{"num_hidden_layers": 12, "hidden_size": 192, "n_experts": 32, "experts_per_token": 6, "d_expert": 96, "d_shared_expert": 0, "hidden_act": "cubed_relu", "moe_layers": [1, 2, 3, 4, 5, 6, 7, 8, 9, 10, 11], "router_score": "softmax", "normalize_top_k": false, "routed_scale": 1.0, "balance_loss": 0.00934, "balance_bias": false, "router_bias": true, "init_std_router": 0.0273, "lr_router": 0.000942, "vocab_size": 8192, "norm": "rmsnorm", "norm_eps": 1e-06, "tie_word_embeddings": true, "optimizer": "soap_variant", "learning_rate": 0.006, "beta1": 0.95, "beta2": 0.99, "batch_tokens": [65536, 131072, 196608], "max_seq_len": 512, "train_tokens": 430800000, "max_steps": 3457, "dataset": "wikipedia_en"}
Below are experts of layer 2 (counted from 0) of a mixture-of-experts language model. Rows are named router (the router's row for the expert) and show model dimensions 0-191. Each number is 128 + 24 x the weight over its row's rms, rounded and kept within 0 to 255.
After each expert's rows: "gets" lists some tokens that make up at least twice as much of what it gets as of all text. This comes from a sample of Wikipedia text that the model never trained on. Tokens count by the router's weight.

# expert 20
router [107 173 129 139 105 135 159  88 127  97 176 136 183 106 143 111 101  86 172 150 142 110 127  96 103 102 131 129 100 148 151  95 123 152 114 138  54 143 149 107 142 125 166 110 157 161 128  89 114 142 112 158 121 152 128 108 110 150 142 124 114 171 132 130 142 162 110 125 114 141 157  75 146 174 124 148 120 159 141 112 163 112 115 138 136 111 122 119 120 111 123 132 111 103  83  98 155 125 160  98 138 121 157 104 114 100 124 186 109 128 107 125 140 103 109 127 117  90 136 142 156 129 119 130 142 129 146 150 133 126 128  81  97 128 111 119 142 138 146 117 165 157 148 135 144 127 165 154 125  95 146 126 110 139 106 147 148 109 143 126 143 120 161 100 157 158 105 147 128 114 117 158 101 144 115 134 141  97 174 151 148  62 116  97 122 155 193 147 136  87 120 106]
gets: ",", " and", "s", " the", " in", "'"

# expert 6
router [ 79 149 113  84 132 119 129 176 133 148 138 146  97 130 184 106  97 122 124 127 136 119 165  94  81 120 169 144 119 190 123 139 121 150 123 169  82  99 151 122 131 127 108  86 143 107 144 120 118 138 105 113 129 149 101  92 132 154 139 121 141 102 129 137 113 156 104 141 147 120 124  97  94 122 111 133 102  99  86 140  93 124 126 144 144 134 107 143  85 152 131 141 183 113 115 130 109 139 160 113 120  94 152 147 150 150 123  97 128 166 114 144 101 118 124 180 105 130 105 145  83 153 112 127 111 141 126 112 150 146 134 139 121 129 143 116 136 102 139  90 138 150 100 132 124 121 117 159 151 105 166  83 123 151 152 155 116 173 136 107 158 134 121 124 130 170  90 147 111 102 107 162 131 169 129 151 158 120 196 117 140  93  82 105 127 161 116 115 151 147 127 175]
gets: ".", " was", "\n\n", " is", "ed", " with"

# expert 31
router [122 111 117 126 104 195 112 129 109 113 110 148 145 117 116 149 110 154 103 124 110 133 124 104 133 153 153  97 119 157 137 133 101 157 138 114 101 122 148 108 118 161 156  99 160 141 152 123 137 122 108 144 130 161 133 116 185 159 158 150  94 103 144 120 161 130  88 122 159 167 109 114 146 124 107 143 140 142 130 136 116 179 142 120 152 131 145 147 100 162 133 122 115 115 101 155 113  81 120 142 114 142 163 124 196 106 113 113  74 143 137 106 168 108 107 174  57 153 105 110 159  83 114 128 135  97 114 135  81 100 121 149 158 113 162 121 151 110 141  70 121 134 144 104 100  91 143 102 123 129 111 135 100 116 150 131  93 125 119 144  99 151 159 141 123 101 130 138 137 118 134 144  67 119  79 117 113 129 125 106 126 132 178 155 122  94  98 110 129 119 138 129]
gets: ",", ":", " \"", "ing", "ly", "ed"

# expert 5
router [122 134 156 163  93 120 108 137 157 104 146 160 128 147 155 100 129 120 115 153 124 150 124 125 104 151 137 131  97 139 125 160 134 113 111  54 113 160 128 143 155 114 142  90 119 107 129 122 111 128 129 109 104 149 155  86 112 107 108 133 118 111 128 141 113 138 126 160 100 128 115 128 125 168 134 149  68 140 147 166 146 134 117 150 127 125 134 137 111 156  85 148 133 144  92 126  94 171  96 121 154 112 120 164  99 124  95 107 115 151  86 132 110 104 141 144 136  92 126 121  95 148  66 118  70 156 135 147 143 135 137 132 161 122 127 151 123 104  86 108 131 133 108 131 123  85 125 103 115 136 103 133 163 152 131 188  63 128 123 118 158  99 148 141  95 167 188 120 146 157 146 138 113 147 160 147 150 110 134 125 145 112  88 112 155 161 103 165 126  99 127 177]
gets: " was", " is", ".", " in", " with", " as"

# expert 14
router [140 122 113 138 153 131 140 117 139 116 104 133 147 164  88 144 167 124 172 139 112  98 164 123  93 138 136 129 150  99 153 138  89 162  99 143  83 122 125 126 125 135 115 143 129 116 110 131 112 138 163 168 162 122 152 107 149 120 139  93 142 103 125 172 156  89 129  82 159 138 133 125 186 112 145 148 175 153  84 116 132 114 120 188 176  95  89 124 120 142 147 133 168 142 135 138  73 139 122 105 142 152 126 118 122  87 146 127 119 172  98 103 108 100 121 127 111  88 144 137  78 124 106 144 131 123  93 128  98 106 132 165 153 101 142 149 120 114 115 121 159 113 122 101  95 102 123 118 126 129 103 144 104 124 106 121 119 161  82 117 124 136 114 125 109 126 121 121 155 118 118 135 116 134 158 117 145  90 147 164 156 139 157 100 160 130 134 128 143  87  44  98]
gets: ",", " (", "e", "a", "y", "i"

# expert 8
router [125 116 162 104 152 121 101 124 148 149 112 150 128 150 143 115 135 125 111 141 101 128 102 120  89 137 123 151 161 161 126 114 170 141 110 165  60 122 124 131 165  73 138 138 161 121 155 122 145 129 121 140 169 153 120 128 160 122 114 117 146 126  86 105 150 114 116 130  97 146 127 142 148 185  88 122 122 111 144 153 150 110 176 124 130 182 135  86  94 106 147 121 180 116 158 126 152 109 118 129 100  78 157 127 137 102  95 140 141 120 168 134 170 112 124 116 130 176 180 119 148 133 159 126 146 117 123 189 101 114 140 136 123 100 134 151 156 152 158 147 144 105 138 107 128 127 161 118 148 121 160 121 163 102 152  99 100 129 163 105 147 126 108 126 141 139 140 129 107  56  97 147 134 134 119 153 151 109 132 143 153 132 100 150 115  83 129 101 114 149 168 134]
gets: " |", " a", " by", " John", " all", " an"

# expert 1
router [111 127 126 118  89 116 116  98 158 113 101 136 145  84 122 104 135 120 157 140 152 111 170  77 112 125 130 122 149 108 154 163 116 123  89 147 102 131 155 124 123 126 110 120 138 169  89 121 160 140 109 148 133 138 116 138 157 117 138 125  95 144 108 157 140 159 127 108 119 133 150 128 184 113 109 129 112 108 129 117 126 148 128 149  99 141 102 120 117 136 119  92 174 104 102 166 120 145 118 128 156 112 170 125 136 112 120 169 151 144  77 106  98 129  81 144 113 134 146 124 173 141 132 107 161 152  76 172 128 134  98 119 137 155 115  63 108 127  99  99  80 119 114 142 123 150 155 128 141 140 101 145 108 149 161 111 206 144 127 127 140 150 164 128 143 128 143 153 191 184 142 162 131  87  99 120 156 138 117 113 158 160 132 135 128  97 124 113 101 119  98 140]
gets: "s", "e", "a", "y", "0", "1"

# expert 22
router [117 105 114 131 148  97 135 108 118 126 112 137 169 116 107 164 130  91 156 117 154 148  86 105 114 149 155 106 159 111 150 116 135 152 146 142 108  86 139  91 145 134 100 154 125 125  71 141 113 153 101 126 110 135 141 156 153 132 117 146 149 149  94 157 121  90 107 118 107 128 130 148  77 145 147 137 140 129 105 149 127  85 150 161 135 125 107  80 141 139 151 131 140 116 110 125 127 154 186 127 159 134 113 109 119  79 146  98 101 126 130  83 120 121 142 118 113  74 105 168 164 114 135 125 127  85 126  92 124 138 137 120 149 125 170 126 102  76 121 120 125 155 119 130 148 103 119 118 125 119 111 159 155  63 129  96 180 120 174  89 166 122 137 133 111 140 147 102 116 121 114 145 137 146 145 149 125  73 103 108 180 134 126  76 132 141 165  90 133 129  95 140]
gets: "-", "\n", "\n\n", "=", ",", "–"

# expert 12
router [127 156  99 131 174 151  70 133 169 142 150 144 128 144 127 120 125 126 169  99 129 138 100  89 121 137 131 163 140 109 123 129 109 121 129 113  91 120 113 157  92  78 153 191 134 120 115 109 134 120 136 168 191 140 131 131 104 114 100 108 123 127 137 123 124 119 125 114  91 145 132 120 140 115 140 134  74 112 125 172 108 125 131 118 118  72 117 146 160 149 156  99 125 142 154 135 134 159 118 124 127 131 154 149  93 163 101 126 154 123 120  95 137 132 160 123 124  93 138 103 161  94 147 139 149 133 156 139 114 132  58 132  96 161 119 133 151 126 141 124 114 157 107 146 157 148 167 105 102 117 101 118 145  99 117 167 192 116  90 115 133 136 169 127 122 148 117 107 101 120 110 164 111 133 152 170 121 125 144 145 157 101  70 136  95  85 147 118  98 153 117 161]
gets: " the", " of", " in", "s", " to", " a"

# expert 21
router [ 87  74 102 156 145 167 120 145 128 149 157 117 128 134 111  83  92 115 125 139  61 102 138 123 102 145 126 132 135 130 162 121 135 180 142 141 128 159 172 147 116 112 116 125 159 150 146 138 104 100  98 171 151 128 150 117 120 103 115 100 193 113 130 143 146 119  99 112 109 152  93 151 174  85 127 109 135  94 132 172 134 124 119 132 129 108 123 147 121 133 126 149 163 156 168 126  99 139 131 106 105 139 152 113 189 116 181 146 151 132  98 134 149 142 124 191 116 113 157 111 141 121 134 131 166 137 185 140 155 104  93 147 155 115 118 109 137 123 125 117  97 103 137 103 126 149 154 151 113 115 156  95 154 132 105 126 151  83 145 117 143 145 170 128 104 116 114 124 119 114 111  89 109 145 125 145  89 131 114 135  97 112 142 112 120 109 117 170 132 159  85 126]
gets: " the", " of", ")", " a", "=", "|"

# expert 25
router [104 131 143 103 123 176 132 104 131 161  98 135 136 124 167 142 131 139 123 128 100 109 132 116  99 153 150 101 106 125 148 130 118 138 129 146  96  97 158 132 135 127 168 130 102 126 129 127 159 120 158 123 114 123 144 164 117 141 146 103 104 114 113 129 145 158 100 113 171 150 108 117 113  94 166 104 115 119 132 126 130 115 124  96 126 150 114 125 131 122 165 111 185 132 115 146 153 119 133  94 154 134 177  80 124 148  87 154 114 148 101 137  97 163 124 201 107 151 118 160 151 137  72 105 143 115 135 127 103 127 121 148 141 147 150  92 159 126  76 122  79 148 142 107 126 107 130 116  92 125 173 150  82 139 140  87 103  98 118 118 130 134 124 146 140 147 109  77 114  64 156 104 134 133 138 101 112 141 127  98 162 173 171 104 144 125 167 108  86 145  91 140]
gets: " of", ")", "ing", " for", " \"", " to"

# expert 29
router [ 69 136 123  97  80 167 151 121 144 125 175 138 147 129 129 149 111  88 118 148 160 180 116 152 125 100 133  97 131  89 100  95 102 152 147 169 131 110 183 138 151 144 160 136 147 112 100 126 152  97 179 157 179 129 146 114 128 106 141 128  93 122 116 163 163 135 146 107 150 159  88 107 154 147  82 151 156 118 127 122 135  88 169 115 105 116 121 133 116 143 165 113 142 100 126 119 155 146 177  93 144 118  93 118 130 127 118 132 164 117 121 144 142 128 125 159  96 155 137 132 109 115 145 140 124 114 137 108 141  95 105 152 131 116  95 160 135 112 137 104 130 115  93 123 157 126 130  97 103 127 144 114 130 137  95 106 117 178 121 124  87 145 139 101 145  74  94  97 116 125 164 115 170 139 118 174 103 168 111 142 116 105 107 131 116 167 125 150 112 124 140 121]
gets: ".", "\n\n", "\n", ",", "-", "="

# expert 13
router [139 135  98  86  93 138  95 115 116 144 125 127 117 126 157 117  93 102 127 121 104 108 127  83 103 116 137 133  80 124  88 119 179 134 153 135  79 145 143 153 148 136 164 134 125 140 134 128  83  85 117 157 143 161  98 110 128  98 155 143 118 124 144 102 129 127  77 158 126 169 139 108 123 190 149 127  98 121 132 145 162 129 148 131 193 108 156 169 129 140 144  99 116 170 121 125  87 141 142 107 132  92  95 146 114 126 144  84 109 129 140 159 113 110 126 140 122 111 119 157 117 134  96 126 101 164 178 141 165 113 128 121 127  97 142 128 134 129 134 107 138 136 118  83 108 120 136  96 188 130  94 123 108 148  91 130 114 155 155 148 181 133 109 138 188 130 159 144 150 118 110 128 127 134  95 110 131 151 156 145 145 118 108 161 135 137 170 158 160 113 146 129]
gets: " and", "ed", ".", "d", " as", " with"

# expert 27
router [139 102 137  72 102  88 128 161 144  95 131 128 130 123 118 128 132 136 156  99 145 136 126 134 142 151 118 100 151 113 130 152 108 147 105 140 112 110 173 123 159  92 103 127 116 160 148 122 116 163 112 121 164 120 113 119 164  84 144 116 124 107  99 115 141  98 129 109 110 117 106 102  76 141 145 142 153 147 144 167 118 122 135 142 123  50 140 123 112 152 151 159 117 135 103 169 129 135 156 138 154 115 141  67  99 114 131 153 121 138 132 112 151 130 130 146 125 168 177 147 187 116 120  98 143 134 182 165  99 118 166 103 149 103 152  99 144 123 175 192 143 133 164 140 112 101 155 109 136 136 137 109 142 118 135 108 125 160 134 122  94 113 140 180 160 164 149 123 131 116  63 113 126 132 133 165 150 142 116 150  99 140 144 100 141 109 144 122 135 153  98 121]
gets: " |", " the", "|", " and", " a", ";"

# expert 10
router [118 127 101 108 101 133 119 109 140  96 111 181 144 142 140 103 106 125 141 106 115 109 128 141 112 102 130 112 147 103 127 133 110 168 134  92 114  99 106 133  87  78 107 149 162 131 157  99 159 208 124 129  90 133 130  99 133 112 138 129 175 121 130 131 126 150 144 124 171 107 152 114 186 115 104 131 113 165 151 140 129  88 142 111 133 106 152 149 131 150 130 130 181  85 105 109 110  98 127 113 120 107 101 101 134 139  91 144 119 137 113 138 129 151  64 116 105 169 133 140 158 162 123 136 127 101 126 127 125  88 119 120  81 148 127 133 174 133 117  70 135 133  70 108 141 142 184 108  76  88 138 149 140 132 132  98 124 129 140 120 152 136 144  95 147 127 168  88  97 134 113 126 139 146 149 104  93 135 162 122 115 145 120 144 126 130 136 141 149 146 105 163]
gets: "-", " |", " to", ":", "|", "–"

# expert 16
router [118 155 128 150 128 160  83  93 140  99 169 103 106 160 115 136  82 165 146 132 139 116 107 136 124 130 125 155 114 120 130 179 133 114 161 103 100  93 150 153 121 149 153 188 118 117 106 177 163 126 122 128 112 129 142 122 162 133 121 115 132 127 134  93 134 141 115 130 126 119 121 131 134 205 137 144 132 114 139 149 111 123 129 123 165  97 135 180 157 168 169 163 117 120 157 155 123 156 127 121 141  95  75 100 182 108 109 168  97 125 156 139 167 147 121 123 141 165  99 101 124 120 117 147 141 121 166 109 153 176 109 123 133 145 102 113  82 102 133 126 145  94 165 131  91  77 155 130 127 137 120 185  91 121 150 164 128 144 117 124 141 166 108 141 109 159 136  95 154 104 173 154 125 112 121 130 118 124 137 154 157 144 149 135 128 129 136 132 129 124 115 147]
gets: "s", ".", "-", "–", "d", "ed"

# expert 7
router [141 150 105 159 139 112  68 113 120 149 113 150 164 103 177 127 131 149  97 116 168 114  96 133 117 150  97 123 114 145 120 178 201 121  99 145 110 104 126  97 114 122 124 128 114  97  90 133 105 131 110 133 119 159 116 129 106 177 143  86  91 140 132 135 121 124 137 131  91 117  82  92 130  92 136 139 132 141 130 135 170  91 165 121 107 110 119 142 160  76 149 108 152 130 131 111 110 138 120 101 161 142 124 104 175 117 111 132 120 102  92 112 114 144 127 185  82 124 159 152 107 132 128 141 122 120 134  82 114 113 121 130 133 143 147  84 139 140 160 115 158 123 127 125 105 142 120  87 110 172 158 125 134 123  97  95 130 103  71 138 136 147 132 136 122 121 137 130 141 100 165 111 150 120 133 165 118 119 121 147 125  93 166 150 118  95 112 157  58 111 111 132]
gets: "\n", "\n\n", ",", ".", " in", " of"

# expert 17
router [153 121 123 117  75 123 125 135 153 162 123 119 178 141 164  98 131 126  96  81 105 138 100 101 131 105 133 103 143 181 121 137 118 166 155 135 108 131 119  96  97 163 133 101 147 140 153 110 112 153 153  98 119 125 135 180 107 128 155 115 174 130 111 149 155 118 115 147 112 113  82 127  99 137 129 147 106 134  95 142 131 100 110 120  79 118 133 128 182 100 168 119 122 124 133 125 111 134 119 140 112 148 144 106 157 108 197 115 121 149 126 167 133 178 135 125 163 126 164 110 155 134 180 162 109 132 156 123 104 124 157 127 191 177 105 138  88 138 126 127 136 141 129 137 106 111 129 120  90 153 119 129  91 131 123 115 150 145  98 147 180 122 140 129  92 158 136 117 143  98 117 121 161  77  93 157 115  99 151 153 141 100 126 104 126 128 102 138 124 118 104 104]
gets: "\n", " |", "\n\n", ".", ")", "|"